python train.py --n_layer=14 --n_experts=256 --activation="swiglu" --router_score="softmax" --router_logit_norm=2.0 --lr_router=0.00301 --optimizer="adamw" --steps=7244
Below are experts of layer 5 (counted from 0) of a mixture-of-experts language model. Rows are named router (the router's row for the expert), down (a neuron's output weights, with its number) and show model dimensions 0-127. Each number is 500 + 50 x the weight over its row's rms, rounded and kept within 0 to 999. Numbers have three digits each.
Before each expert's rows: a language model's description of what the expert responds to. This comes from a sample of Wikipedia text that the model never trained on.

# expert 52
Description: Common adjectives and noun stems like successful, known, due, large, close, small, often after "a" or "very".
router:415515526540561573556465473540496571487532465496487521505461554581478434555562582556537497606629595515569500472536509396497481557477532487571511455529494571407541557519509481394511449454508512503574504546455418525504559554505488588492488594473609530551550512486572436482423481471497537510497435455476485458608543499515562528538514544600501562500490550486457508428458419527444515559491
down0:468626408544525476538508519501518501447564463476483358570449409488419510486504424443420530431474559493486451489514454564518490512578540514440528500437488490587448450491455495470551507484533590523599487488313493413502538577505457386472509473505511475533443519456450521483507577527459473552475540507574455478524489545526441474507506492482468424498520418415472443594521455472542529521489
down1:500450519525446494540571480465575589528546438508486544500470497464468539497547527506533500539366449482450581525503537465532453495355460463511489465487507449504546582578450506420443494419511488465490477580660529492527555471474487567606403549511499530502603548461565472353456460427556521451442477513469507488521490449543456521467451561499509491535430540571510479499475465603532459522478
down2:540561406443505483504541545514442448456518497487478593551474527432483486482484570614441452555463520570528469549425556454482490525580504445432449598543551546505396479426476561406506516411452441438403509571525508471546468493466574571568535517502429505589468517489465520459468431458401518553575562528491504462477448513442588508436452436436527475583552518536505528473481498550514489430459
down3:522501448561396543494599538549508556535565491518506447588586418433460498461510517484422478521424550528567445474546471560490553531558550491467526437474523496453471395472544564434479499403563573564628551451397507463434548505556530446448534579480476560477532569505543485526550556516529488449451509524507507513531523563530539461549479515526545428546437451471460510599437507447397535457556
down4:481538507461562558469531537609415436557534523527504583504572507567456546448373578541479550410597506448534502494510460427528539584550518462565482535439519599539445436457479548492531487439473501530483546470549512493531498492489545496473504435631524602521499492523446515444541481393421590471509527475553436590515506521463477535507461495443405406544500463438566545512487548454516449536452
down5:481488444481516501479544588397459557408509623566563458466486547367460324544527542529506496495545500596481460483489522470454435482506492468519470511525530533446478467538490543516533583489505446511564464479485431523480513635498461504517526502484405607458423479543504476440531450588409518573587487492544524446498448566501520455476466456463535474584438507578558494493507480451528443480538
down6:582483389437397575563509470513538490405501562523481404571571473442495510587570401534562453471535529378474593443544562558498650431472548379505487543562455454519507529518462479475488525489444481488507548417522473508499441544557497479519415543445542515487401457552575502498480473478546489492442472522486495553507485453491439470576490557529441516529467535564588478518489475507506513481516

# expert 11
Description: Capitalized first letters or compass words starting proper names after British, Middle or New; e.g. T(V), G(iants), West(ern), East.
router:428437447508537530563582551529487540461474574469597507446484442561515432414468466443570506522491505571531502477497558457618487526441452463545555586455594425499447488520555530461566464539516494509497474512565546475566472372538489588488486471469497476512515575537515433441428464504492566560495525537578542501465457471548451449563579570419415435506507590566433513470551456423481518560483
down1:576490542410462531416470545478492440433417495462406466485448528398443554540498502474521447473385535458586511446492500592444508579445476472505483506520531576434504506496437469546533482514487557493526506492518495506486610518451511490562523448544427445525495540484523459486594531474478514537473458535557554539506549484604430593572590603453468519534516448465580435555508376429428535545480
down2:559491494465458523495467484546539633451452487547479547463545511533493535552460455392497447500455530510516421472502533495477555528496511534508469568395431615513498436460584491506561545482470460501392484463505572518556606555593469569600499455457484535487434616446474412446539533591427487529492549568533602506479500391466568531494523497481477527564465460491523453523462456408541525530500
down3:422457532554408479542484496549551451467543496463513510532418548468561505574497495385529575425543492437544530453492502488525476463559456556510605509552510387427502474520526380552457481442513498492528477455550563523533546447513498501509578458473436491423465471509527467525517505558506458445486451556353489530405513588432448558576485551479548492565478530520462525559420448495413385498554
down5:554493528508455440578475489469536587440468499541446432494555495606502485568494513561494530528479487464464490461522514453451569426435577507510398486519484541571426443483540456431544441573514489552407540583525514544509543457507473503538475605441478586615539478534480492523548579444438598587477553516457518414517495439432541586437476455535513516369531487536467560496544440503441495486564
down6:519540535447553517553543509450439489400577527417543491510435544417495524500409451442500523515556465541485506502564511461444522451548464501490500531524497451510490465537407451576485559449571525503556427435622510513545478514568501556638518407532516536530421386510462526480518421491461563529581504476441546485575532475551468462643515441486474395466480490543496511437483593473567486489515
down7:490542491571440512534472487475580594416530504471504529494527457452546503544454487467538530471481544428593429414548575484447520565444586502526525443482501510436445453521488585417491463526552587486421504561508500500513469457561442562496568484518456462431470502507493492467455601503539488531348605531411485469455522493514610404406456514540468547539523411553466560504487538553429462464461

# expert 14
Description: Plural -s endings on nouns, e.g. plants, tests, advantages, plus the w of network and other single-letter pieces.
router:522509436458487495594525518437514535474451491471453476542553382587529500485464498485517528544382529490413543543555488437474555520517542463461519462473568428496496471461473510413496468450527485413435482480528467501540466418511424443556465508437439474522447496529597484505553548495415515542553461482583507476537424447501543427529536548475431424503415617406445626582484562477493401470505
down0:494539423508514447415486533452649529459565477478489448515568426462514468511540504497544494472412464560507552400444483524556597466466513498424522530558462533533526432525579557451457572446493489542433575489513527462528449507556464519570439472382566413462499556491463456555515486555508425538425449610592489537502468512530543492627548483596453496541469549451478483584489489526488504485538
down1:471518448549480526543457493443404499438495489464448444443493512434479479526408403430492484585508523524478441424495501547447530558540537468508560453498485450553418472415502492464447600574599469408533496499454438446517531579584478414532609437473522565498447537547476578550471514614496484551607513481550436524490602546528574496486527461499553434542476508408465567490492477447512485516473
down2:476530486408488519428453490493466549462590513524507583368438532544543484561430496599506549497562494479480608494576553538524457569402508592541501564534426538600537517494545437431494525537438471566506484452510486475497513470564525493546492576469481453547466541533583537523554455486532584589527445541598484516530552489394504584514479463425518480484534557492440474481414533416531566478527
down3:555499620525466589376475506449522379523505512575428567484565514531599450512522504438490488507488529555547510431558565535490512576492419479433486478452408491541522496546564583444542610477472531471396505504451453521517459462479448475550474452472403472559522511498467509522486472528469509530510509525570460603548585563555519529446562470589460534551503476463481473557431584549472518560429
down4:400507446581540454535476578496414544569390558534447585509475466503535475479493485466447430561614453516487508461504539495455527536450528475457490550540544509550504522438380437528485451470491496504620450544538520538474468546475460526402513499483457508520493499450510522458614518593466427516554490438422524388518558530562572522520466482460542449494466509444474588473420634531517567524512
down5:449530411473486565563523587493402568335482492447498511460574432422422487491517461389559464517533492554450483537497411563455476539500525557430510508501515522517450422451555472426443558514470561534514496512456537535512489561529517495476482433497533526441473475591421548518600522508432547541563493459507543470558532437615510473455568498514409468499556595413548476550553546481485486489496
down6:449475552433541409414588451466482543474521490444547495508403548433530433533487543544580431523473549387482447502470565441484474494526484439560455560502440477468452599432359534575515439532562454565567475402543557523523477537527514510476523466514441439488534551587491537543529462501473530474471512528459566415463494466462497448479446532519517503460353561542458558459525505446490472566563

# expert 38
Description: Word-interior pieces, above all unt in acco-unt, plus e in Achi-e-vement, ion in occas-ion-s, th in toge-th-er.
router:476541440516469466587494522510469491458469468550528596434563474478452446556460566462575511493467468545466459479589523446575542507524428496561577560569469546539420444484503559512483513474449505604469578499498542477434450551445404417454459468485515517531467484386510465450539512499528513447505464443550511461567395572589531414502560566470543469492413433507505559435482501505389571494598
down1:482450528466567435520543485585703438554483576526479499392497594527494556441440463533503519491538488409494507524358420482514447516435547529465511422494498446533547527511548493493553526444551529571501433559476547596525540479621582451538477547498441506521467508509488476591487452447528488454457524452482470499479469611486436414438498522546535579468461475478524553509500502474476504526499
down2:375500500816500500500500500500500500500500500500500500500500500500500500500500500500500500500500500500500500500500500500500500500500393500500109500500500500500500500500500500500500500500500500500500500500500500500500500500500500500500500500697500468500500500500500500500500500500500500500500500500500500500500500500486500500500500500500500500500500500500500500500500500500500500500500
down3:546356401536481448493480553458501461547481458519541536471568528485511536504493434467545493466407492512492482458525515496577497502571442466504501548550486573453410480548533404512570523507522536533418511421429543585559482495521448567392502515369482515456389476453490507506405518600477413572545466475483567553471468447517534439575494518534528454480426475510448510540386423482519455487501
down4:534473456453424526398513412513378455496464465533503534534426460505487570465425497501478496466434509496542541542459476419430422502467569462463492500462527528483477557483560496493488471493505520486584455497505616484476477506619490435502482612479625557467568507447494486425568427493426433497525455432572546533437458473525495479524553593571483444560579565500458555517468442535539559396538
down5:554500414456569526422515440448503426463523538518441485462522489406563481439462618500531471463597525496480540505451382481465488539529376517512464513503549441568534537512504567483522606519539563528440450511474487520442428518489515551550474468557497529410381552602464573563544465512508548508602509518528519538421478581534467421475517470515496433580507469479485502493453449440576508564575
down6:457573524528476459462430603467559568547465519473498406639473473458511540559488533504646469577475450528497544552528505441478533452543485501475545538516381525548526518610429509435473493461445551505524588507523525494446524601524462503528477517470649517536523453521480472541446477466553433436457486551542595569449537449476465525500509563532568517435530530450559520457491497524400459516456
down7:463538525554494573492482502463470492507537409439563541581531527489473419476535542552437475460505561600545462537538595537425528485486530570566580434517514456527478520481496588458429541457492474504539485484559478528457536525500544475602544446680453486518465436454513553454469515518427539401560527540488517507585502469569471522609544474548553521431549453524453522416511572493372502525488

# expert 41
Description: Bare space tokens after by or to before the next word, and pipes ending table header rows; e.g. dropped by, Source |.
router:473530552598487564593462562498460534513539550510552448456588462490586492498471527494441566587510434540541585494527537627512476459405608532531446414442481518492494434456452530464529489458482523480562426540541545501580468518458437445389532513486449517473590492489453462421424503426559443479524542520504457535435499559419573492401473479467501444536571511514569484461525565521519571472457
down0:398634526479491602514491422511432525489584511490424523549517459435537550516477436560433458513534446493503548488452458516580530486620481464581465575567482523531555495505425559522480542449501457448528556526541455547593548476500443363517587550452499519527498478450428540561541537473541494581491417466496423512511478567500494550478492417492371522504474447476480458522565528483545516472578
down1:544491442516464557523557485460438451584635521553436407433557493487487478462497462469426514629530543511506423519529493502454618455525453533520523471502515486496588520498516535543567592430461499511462522509383505581496459507549497509521464612486555498631547548480482452519540481529505506608473500569524452427457407514465566547462555522542579417498549550483480421480501502494465422534488
down2:540443540476572552431431458566468343502473487461592466404538496515513447489551588485505626474623518553447555502537529477572486497518456486520475424489469528482536469491511492491557486605416562474508532523494416538504475491486545547502487582422517503570514450463543513573488534476567440457537540428520525477535511433526528497556562522468427469597478618459400540448514537546485451527544
down3:497441551565544493484560544535459502531401526588462456503560541502483423497495447460506590481475493468434541526471512571423489524476600498566509487488544409497556516544549429523377542502534396443563466472530534486495503431546485437413554472537431448557529515442514457467572448549428559575423571559585546449479513590556453557515538481524482495604506421553475468493471523431562503575533
down4:465589472521500536511519530446406639568528457519517507470500479518457420475501501469563580458495487453474525498544379497551510455539537485567464467648510523488515356483543514464494531463538454498557486523451477454562532485520519385486536521503418498504452606488495460625498586489487496526546572488492513502502531407514481471394563485489455437573526456496513450484504535477642555489446
down5:395507496477580554594520546537514491566512476513545590499493457517530593524475443532510446570527469481501484471538510549512483466610531442528484566542535457540475482508407508493472489499623512503482574534558531587559593445437460478538547465456479586552530463439492517504536494545627559423461449456438447531580450497409524509475509459500518513564514545495401453533487462566607577447601
down6:513493518425440561545544545362510473463449534474494440510532557387487516553551527475449414555556524504527526473481556442541422457475495514461503508440506485449534580468482558495470590600467440387467439557531427532435509529457512520448479518514565472499557492501537509505521548483540567520557401459562443516432417521593568595513522537450503413465427566502515586456494522479411440581486

# expert 20
Description: First piece of a section heading or sentence after == or a line break, such as A, De, History, Al, To.
router:472412463595477418500485526575438521429401528510568487465413530557433532500589504522487558496534393530479485456522457576391449574434525517544446572500458455516469403421531421498574488498534431591529467488483531475537418487497478452564515487494414616502456507537469430525476461504512437447505604538510404495471563435524472460483461481481500428443537498529520511447536522561417523536472
down0:501507465520531466502559521499501479491501550507563509472496491405543549484578513497528567493461478512605569539470495536482443484511387477534507563529502481494509423451539553470520404557495610506553477516494558482474537322472547439507392389498489487458485548492515577468594467405566478601499593502530568579429555516517484427524524430564458471433503445586494516447537533524476522424551
down1:605603472411579440487510536524487493572454506450536588590466523462442537537589530453503530472505540521513584475472528548463553435608518554498450553426502498601476478512445540551481539515440503514541455511515493487570545444465644455542418539445577573568518542474544487598514438451544459454484475504503401466543435486491511578528559463498461530553458543522562522418443559517556504509538
down2:431487508457568520588523517561440432464482643459437452491563500439512543467540451547503506541422558520530566472412533526499517435469546401497615471490479508484498555541548467582541516514495443520476572536475473491524474515445485535437404529485491485483453501447447493480638491529570532501563412431503461600506572508607489565454508474525513570544465528419534532605531506484437468586456
down3:577478498482534501410510514399608525517517474591569538493513501539471473477524513477457520468643456543502437440555507506481561510565509655478445514466519474501495484446497584541437585472454482479533433469487513516453597495502544483527579522486526580591561595588506586539385404461453450527514507518559519471474423495400518490527541504484496493501492479576506454421516527443576542455491
down4:472491547532548480474449536483510577486444484497566444454549502587429545539504460415449469490566497459478477453444486490506552505500550568524559571417524489565456482528437521466450479499480461588493450440502509533520513487435444519543659578487477665459469410595521433531426479533473551516517463495409457450477469471459402461489402430515510471510518483576517516534522582427534568545419
down5:578439424530484485527553523487446456583527535494455528520501407573452451533411563467428499457532573539482410512529598511502460481554447572458472593549519445508551416397487510571516582520512478427420466471466465488467422520439572591369452536483528448456501540499504430482453539502483459524461503481485463495417428425495555437542491500502472482424537563434430560504517519380526502482504
down6:394447505569563450552563514563587575542476452453552431452536504471543545540530494512515479425468459507547390482515446549482480458443417454487405531582495443473511510474540537461565481547506532466466498577478452509439448488549387560543535430584498495370525494491462448488501508417488504557474612448489601545415507567468490417520501574416541506472553457468482472532529500477495566446563

# expert 50
Description: Word pieces such as er, ce, c, ri after stems, chiefly count-er-part, count-ri-es, Servi-ce-s, dis-c-erning.
router:437533473555436527442564493521519492544566554537550553587477496489412489577511545450565570517571493488417513466484437572507487576537436521576520524473410544554581578480495563482600467496466429489506523492551459417432507418498467501452456459424535531396508579521438577527453515484572484456571477556527539417492511504438568542500507603490596484519461528497451554551519533433444576562447
down0:494489521476448509616526440473561464540417538497540434608536551594471584514557453452485507432470443541471504488537485528551511405430532484568462456488539476469571472476518601465516454500457525511500434564498461531487546505502540482525414547507538427569574412505579365485355497439540502531485433395470454447489470564530522538542496551438520582470496488511578507555481485575477515442548
down1:497516485513473434520500454505467531500487574592526510634532545506474550544522494380542451422516567432491539472479471644505524565567478612484524590542506488464611507508476562475555484508452477511425553427492494559534507544479423508539441502517527532474580427545516430544600544482447533494497484469534544523459550392551558452492468518502531587546477512392538449550494480609522475578483
down2:505522413479464495478424479500477477408526555515457492501490582546546463572497420540410582451508460431512465458547519515465443507467492394453480544523415581480464481500403491404416622430510518512576468385556478512495422483455539530536461457581513499520629402522497540544456563539504431517515478521422541488503439504514556496520510477585460600446543566511482593512474501475526522548470
down3:510564521527483485454410558530555443447449413509481519536589478570490499566355441465556504508399462523511533498502553477527492560523482592514549460477464533446566424553521554533473514380509422562436445470449555445420456509506461458440481485522570505474485499517597408473525521588496546482503523423493569390476495509472502425495433519451565553539456549434492513598539434575479527520539
down4:493506446460491467584474470590516528518506530534549474510413534587430545634475541492496561400506468527410517502400428433536488571523497474557423552441504435500562566534468578565488438431480405422497524443463466462483448520436465480499442451464493540527545483525546440561405524476507497537497487499538489455470491515553580566451455408449551556475526526519534550578519406468634484516477
down5:508460446507415551488589540486472574510512517453536535460512452449514504494456494529562608495495491561491547543458530509387433521501500522456463477431585470558563475512639495433478431444575588549455496530465591439490472496484435575445573538433542422459466564509509604480510441496456494492436535469539580549454432512599473397516494488497524430604523551516543501512414486460554530513562
down6:598467466459450527406484479455531534516408500509441476411460450490461531507506437536491485512450493539476492524534482447455414627503505526496433522510593544439580478554577496491556506554524492442499522483448458440557488514530445536551482515608587485541499492542520427598405511449527471490435603482588572577459523498444503459457518489442459356579513464484370565502502494479472546509480

# expert 22
Description: Single numbers, letters or Roman numerals that label an item after a word, as in Season 1, Sheet A, Group L, type I.
router:429520550559529536536513562571516577572417468451515532390523443480498584528515552478516601557478557549518537480550485557488444522443591534505541520441554500522520450450501524420542468434534496488502483455596515502589495418485418588477587501484463478433440525505535444497401578446494472393556564585500465435522461527423570456475529500478458477440513530498473567504471557408476522440408
down0:496557452471423477488558504557460482519539394530478543561487433481490458428506562476466496553537516528583518384577582505478484483502367456447523461569532540512477508473388501560550590504398460464578574514528466445447477501518526469539450594446487499498553597583443516467526507447556462464485541540589452429435514476552519606500536478501489519412394536466561449527543487489560476525480
down1:490524414508408472585541465496459476517519543548507459564496544496580505501418431488438601443456456435486485494444464560606570595494551441583532543532446532617428463541437501496444423497537456449447493556532514567456487446440425495469532435464531498458465475466586410503535618525490541506515503529458536491536537519532435426603527510524524515478467456387430497456499548453567543477474
down2:523565502467575588532554598447502484608519502488574466483523483550575519443435425524515475481492489455531540568436439487491420540545504515450536560437504460546481581483471490540547512517562585452534525511452513478429457550570403501454511452463406536561367427511544488482528606534493504518444522542371469590507398515532514438475524519479611549539526446521426452463486525497543465452490
down3:508531524478561505497564562542503454369481541483543436441540587510521500362538427496447502514572497490498555446468517516455527463453499474514540407424496464506442559425446596590456537512512538539551446375509543483506494550493562506555470522474483543472476575472538591426527468541471482499412519518462508553446459453520533411476540474552477456541558459576649473474505521597486555563551
down4:461500556474512487466535428521512548620516424510419578515604436521496559445516509520566639552475451626458541479418479606517481481487440554549501579484516504442537465475544470449550516526490542519498529526467574522486488440531560406471513476464527514538520486468497417551405433526475430541477586467535568519599513517536477469561462489515494447517479558376437525573506501480413424466465
down5:463467473562382460556558439536522545521575477502522519483410428508462465438438440452590549442469563404489500507463463490416468452536463398468468518518478511469543475540520569449550519377474521504519545490428528544563426497513459542505518490426549514505487540471507456419438508514528537459507386484477516456506536465488554432468534438573444455525416517480591534524456548663441551521415
down6:558539506574534541464520534467455470487533467573487588395506520585601542479496365574477520569560493490552650496497511541472412511469481521466496530441453532528513611608544549501510387500484546516428431511591449544571463527549391453510483522519421506591485523442540551529516532478558553542498498495483529428442525430475462467403530451532497457557485487516462483476463488549488546480464

# expert 58
Description: Short syllables and accented letters in foreign names (ko, ka, ö, ø, á), plus "na" in tournament.
router:543507557579502576467522455413512477533431483432563454537525506483616532457490534448542538450552430434494444541527518419468550535569453454490421537497465571504561469537426477503454484525476402484436514487538543507558561377558514545518585506492427451460546561489421392510491439434503412523481442563525510461483560497511432507437568571447408459564466507485448440511546526424488418551483
down0:534521458465576575497459392520479452524469424560467606418495500560532521384482463491519410457558526467500549438501458506438486523492453591492433492470473498623376458539588473530463568474516516520409450506493447555487467561594566583526438466489498443446552487541494514436529510486538497547541452566593502470532528533499518519414477506455519472617467455505478495583436474457565518518574
down1:472530469515475486516459473653535486463531513541540558472380475389433390512491454444538429487603579462517453590507491440457485489522519558486481510465453541480525432495498457513516449557477533496462439506484566584536494605564429522443522472517523421475492527523413542527574455547515451487587499609475539475450463503451569504472461519541411443476526521495562548497413404427587478500478
down2:448343500491521474463472539442478556463566557481495476492571563494520460430499549565487569487477437445526466495466432499517504576456504437615444489509514523458560522449440441449484513536480443541476522511513493458523571597494521515406477593459521450534530427556560521579489404555511527530544577509473441567545483576540512448458537511572460423576564501512375514482434465500460412394499
down3:523472496462481521464396480438545550444567467504463571450496652482579458533438543660527501652496508479503535502508568547534425518528576477537555529572526438502401437451488498509555534452436455521543499557502468501465496530470532454491471466476465494512490499515531597435436440468479469521617486402423534512420499526447549578524513529514609523453499514484434496529555465516525430507498
down4:594504531471518531424418507559434489496513456510410470560496544517489540474554644500448442489415470493520497580446526463577526644476576430472507481525492506444561544554520465485508568437537353513546513496462492490564531547441561483539478510454598514465484521518582538466534421529441555593406553425550516508511448542512424536420472549438443488568521473513509496527531580472488505496484
down5:562485428464471583411462443548413491439543457549488510433452512532443489559523522422535491547565474553494517399464489475474446433586491486416471578443487471419564416533481453478549476526466437459595419526545554463573479482471358519544466521424526522443421500474455462462509625500597630505467444498500561493500437433482504531555525554532527460485474515473547522532503510458465554506489
down6:520563483522428500449543550509406506490521469528504548625436498511514424525522480465472463497540507601518461513573512496517501494542527660514583454591518464560494561446503553463542549423448517480577481456540467542546485532470489536527516506607412433565517538575520504525499499549398519498469425397503537415513441426484460597438485495487533555420544486437456478506598503547516558541410

# expert 31
Description: Ending pieces of words, mostly plural s, ation, ment, t, and position codes like FW in football squad tables.
router:568523447437506570538513470496545504501509448477456566509491462557453501567483473574464515517524545440360430482444405425489455474486511443481452581408476544482493537578527503536391566474543482464516489558534489433546412498502440544557494525393520425477450489440479493384524495546501615433450480512488523499465505583442465534402556480519543422531535501425605512539464560437546553538471
down0:443401481485530455533406430523443451460426484485563550506528525497438523513379453538531504445633528503509508460470512485461512463632513448570437418465515493528499468513450425418479497498488402482465616497528544539522451532495430531572491452502507483519551541482503410444486520490489551537541601593518456505440445464552525461556493535559524383563479515500533402449447511458522573418520
down1:504468533416432501528537476445442531532496584580564456468420518547465400462475540468545434465565548449462541487468451445616488507553499599538453505490561506461499453421562427493568502496414420558503534461508467546470466547541457544508481473470441455579495560531539460503447483512417580548522595508520560470441531503558406454584445488490516504437581475551484610511569553400561529492481
down2:488477443478479432453561480512504508561411435515510516552511579453504552526537468532511577551504380457483427572569612504436467455466424481589514409552447548512506523450601469475452500506467436448573436547438531514501568477382450437540550426606490520521562387491559431572572478500549479501503458541457491552574483509518526456468543534457554562529460500439491466545460533506558529436499
down3:479605457489494511519441638465585370500442517519476452570592494496519493437518421384530503496481446473535526469435463520475558479458558541588448410459536510517567483550509570557484469525475541499526514432490526461416494442539540484401471560499606497444554567521482492567482572522502486513469416469432505543587427500599523464555522553531536521484472519382464481442503493538465524517435
down4:463478574605424552471559472511621515468536589521490514486489503546527428587473520498520414449433422532515453461505460412516546486482463543463417545453473519450508512465565495571564410424465528413530544565469426472431535545414478478423456507553560469490437592503543455513507561519526487514443516478514522488421416494464407440474554562515460534553526626508471488484570494588463475441482
down5:455477505545369557570532415518491470489510516534474552448549542494413478577517532503454530570446538576524432535498568453564435421539404450534500517516559536469465418450539511534486564447512488389580427447513577492485422501528443430518571549486458515556439415494459552432478436525496479485546461428555449558493501582496540549553459435401483506507551480516559500601464507420564530536497
down6:513563462568494452521527527445532548512532504499501507590610500549454533482582477475539434607514500459474452579477595493426464405489541462550590470528508487529506495488467530570419435579493511488438407525415609418541524528538467425618534467421526471508503507463438586518505526528563479558565527594508489543579475518529574477535544512471448572416533455506427426526517493484528479583518

# expert 8
Description: Interior or final word pieces after stems like li, ti, di, e.g. count-er-part, Parli-a-ment, cardi-ac, classifi-er; also table cells.
router:494538562407487539471468459521539542548550520493415504414507462454576428407440505544503482520469462552553553558515539482511433531562422514557459569484558442510513566549480499476586499523456582467435396447470471560482527554451465461489537488453474495572485473526440544483434520474509380595569498523441416425443544582512482582516522452539497556546525432425496405580497457429578482433475
down0:462495537466491492617502556442499533474569534467529507524516479404547482517498385517542510547397485454493534545496476495375474553607550525529494495605535483552452515494483403448548523458572553552517502482466524528541459557515500477590478487629521474449533501522486568536397512511501471639528521489496515557506547456408523504394463526572422512551512504457556507475514559377547577527532
down1:564475547562503432482516558541485498460504559371508526507496501450493499489472541562488471507463552527407520519459571533391470530500459519443480463452520554562570436380458472538530519568505436500578467464475630520471471551633477454499503572523413459520528467426482501516460536506433453455485506509500500456441506475405486484528527542478450565430472562371528583428543443558499606434529
down2:494522449512486454584427578512500502495386477500529495424567438464509570482540564524477535470470485446474511534534471470518545481488476538446445377555532478600460489570498514518512537515511490498418509583505488539426548505415628443518415530564488520402561507510621461456455473475587592491555389460505418454525451576515450501497395440503536539528410476499488487428470423514503524504460
down3:485511627521565589520423545472511515484494460515511503509455597454534528503540505519512513597585588460494491552575424415582509518474563568466441487448463497526469496464549498475535552438486497459403501627418443470548617535556562515563572598472534513478428506442464572461501476511435474558557498446571582434512506483524444581512515540511494505554579451447505491553531478458459456563545
down4:514444537447551437482429516560462426491460542448467506541440583499494528513484406480449493470529467493489453529471501459433495421504465421552494543580518503462464529494500427577435491527507505585600515497651547509474526492475525464479550472502401424498553475397453520491555551416578497477438497487354497487476428540501525472411481450375488567568458518540505465531494507600490540417447
down5:545448500536490518497492475504471558533400502394433434557584464538508422473526511523491515495448538580502488485461537551460464414524437500492421594548486470500557420489449542552455524507409418438460494486554509531554452482472468436502567533627454597468516514480412553496475576434520568508534527550461492481546496538510462566514527448477457421445578501440610552418583575472612510526483
down6:484519482565493517486467493466583522540491469551529502431556550390445617424490508521484461445522504593503547516484490479518562556542515616490535472526493573564543463565516530463441461482503520554479581498516542538454496562432484366543454589518438388425445517485505448440491441484460502377526460536595611454513425504553427504549513542459543495518534554518547440492537435538565418481529

# expert 21
Description: The first piece of a word or a bare space or opening quote right after the or a, such as Qu-otation, ex-, con-, over-all.
router:466390400519561439568584547550539430416504504489558533420386508508497480491569470450552545515486494527513548428588528585532469545523524484460502466461511529435542385475523451484506437547547529510511490429504575470500466530570559628505510485561493438374516512526471487459471568573432529445481562563427503467502469445534401479498464564466508440519468519596450535527558537532444522527446
down0:558467530550587517511485615467578453448394492482500530489459581539507426547511447508492521510525438538472549539532448545539610525446465479456522425466509516576494507534493478436484420570525468559502443461416547525483552467621419497526543471495623486555526440501502464508492460520453601592506600560469538512497404489448401488562483535518436578554522455501436463466475567454541563533531
down1:502440519570525451519481467466476461492508485504538581453504430444547440535550530456532535501533484516491436542450528540517569439443475491477516390434437489504604569486489452520663506601501467518498565541567480450493476531517494520408436453470460449539535494545517537523419553502513320475496658587507503432481548417519556498462502473491574506470472506537507476467492508434455474541598
down2:576537523491485468423519501498561523533557555515477553404524512528524465517466452478578524410429437449544564506490435559519527537422517539469572464518474485517436567463497439512605520530515512616501622501476572479483488597392495460509459435475494507511552493415586508504493546490421420505483463440453565479518495528607525566415514499544583546431454514366523534512503532427439481500564
down3:590541495507453596449535518502597519499459468490439478493515460581508482588433395481505478590491440451522508565491479583524463505481508442498613486497450459490523618532517526503537563499516546550507595563500471546495575471480519470496484531363495471551432482519512558551516587420470421521476470485445554558523471585426553614441479460459497488459438453517460592391462516455495546504562
down4:514542440465512400469482423475497442447532542474536413609493438431457496519537489458553431540551535416430461439546557443540536435413463525529544509444536412508483533494472575525505397480511552475527499449508445441533516495403448532489401532424422487382520469549401556475521536558547418456468491468517440610521592525513462510560508543525477501536538442495518441492507423460528413505495
down5:491444531619570478470515427469429495548488440470501534408421556416541442471527562478560503409496691530470531500494530471544565462536516482501494402475536495488538459521465488460456413548511525542492551515495568394442471517516446523523516457549473522577527543564517583450507470470451493465530463589548571490477405482517506611501452506503554495459498472571455519560421546416511474463586
down6:470521515513539470446464519542458521507432505400489462485569400494450471514495531576524381549473427561489475450462573507495553462493522471468526480577491646495440516624474538545496442484482435513526501522442503440564573455473521591491494539540557556479417569575502568512449524488424412600452532551403478542560545469499573513518521463564545589534511467527551448460481492589514520418454

# expert 42
Description: Colons after field labels like "Authority:" in species entries, pipes in sports stats tables, and function words like in, at, could, may.
router:443496508518565450500478430509581420416468567516507549483591565515496516590530569399516531515407435512520519447454510448405477584434490521541507504497438452553477523491589496518467448517450534419565432491458434445393526494582483534427519485544534429459605477493523481570444458511471503479486569519573481447438413520467420482510536463488520479522475577442399483496558449453547406441540
down0:496518505515569474533468619609520511492483477539565466423471540421530435595554559559508529502532506551469482504503554487409548464550434551479474474539466397476465498452541553543526548549485518509576485611536447413539442497584383458540474469434430547541416406520514514493473513464565445497536559460470532488485508454554464506514514555564576470613447583538524538510519487421434580562483
down1:494507540385587595446506493448510485485547450502545571406478501468498484484482555506483397559510534523506462554575476497466389504587364528511567518494558532463416555509563609452542552502516541515416499489488522502508470408433594525508336524413545499513506622565430452468517566493447496487542511460544552467529485495509478479549490528477536417471497450519489468505470530486541558513565
down2:471529498545492517482508493556348520466566565454428496514424497539487560466412462423477450492486530503495466478516545424567521576473591460535538447525477497458500386386444453496505452548436438427519513511525532636429497604579449474527542558476524541450460447504478521489524459486496550530469509521479584554513463549488470464498567424545453508409444447507418511599535439531546396506499
down3:493500520473502444551478492377477503584470427475462584501511497477500429584499491478447543495553461404453456413532447387500466530493561466564470497425427469552447575504592502510546585457512639407516461503488437505459507465448436436493413419573474491541543489434431519577487475457503485417428505471543519478561539531527489423467460480489568555392505478476493605553495487467495543481508
down4:481475523483463423541472478423492532447439561483551553528454545482505384463601514446555490504511475498457450449532501472401434514575446482508457556532472443457423449436518488467433561436516499491470331523518485591534553587426494521552492426530436547601500486576497557358426499453503508544548428480431518503537532525514500417439465531467553515488506463498483533455533447436462545434450
down5:452447496553570516566501536504473519537523507535537473519497472516595556472556479566536543524439554557504497508507555553490580337389485431461455633549490607462531413592561507520533473489513532590486580511535502536592511536506461464531511505466573518529510485489534464383486467510478539476567467468507521539486635449488549578497492520526478587508447523481563505400484543575513468571440
down6:544430490624439523482619469448466551420487508586476490439582494469499494415526482500560406568431488519499468512544482576600470465568553424467527517511649542481516537441488467525478524516482474487445461512563474469492465476481513526503511515478481557564505454548435482482601496440526574490466469498534570510569556440511603438569531501546474367467432469442489446544564463469466403489471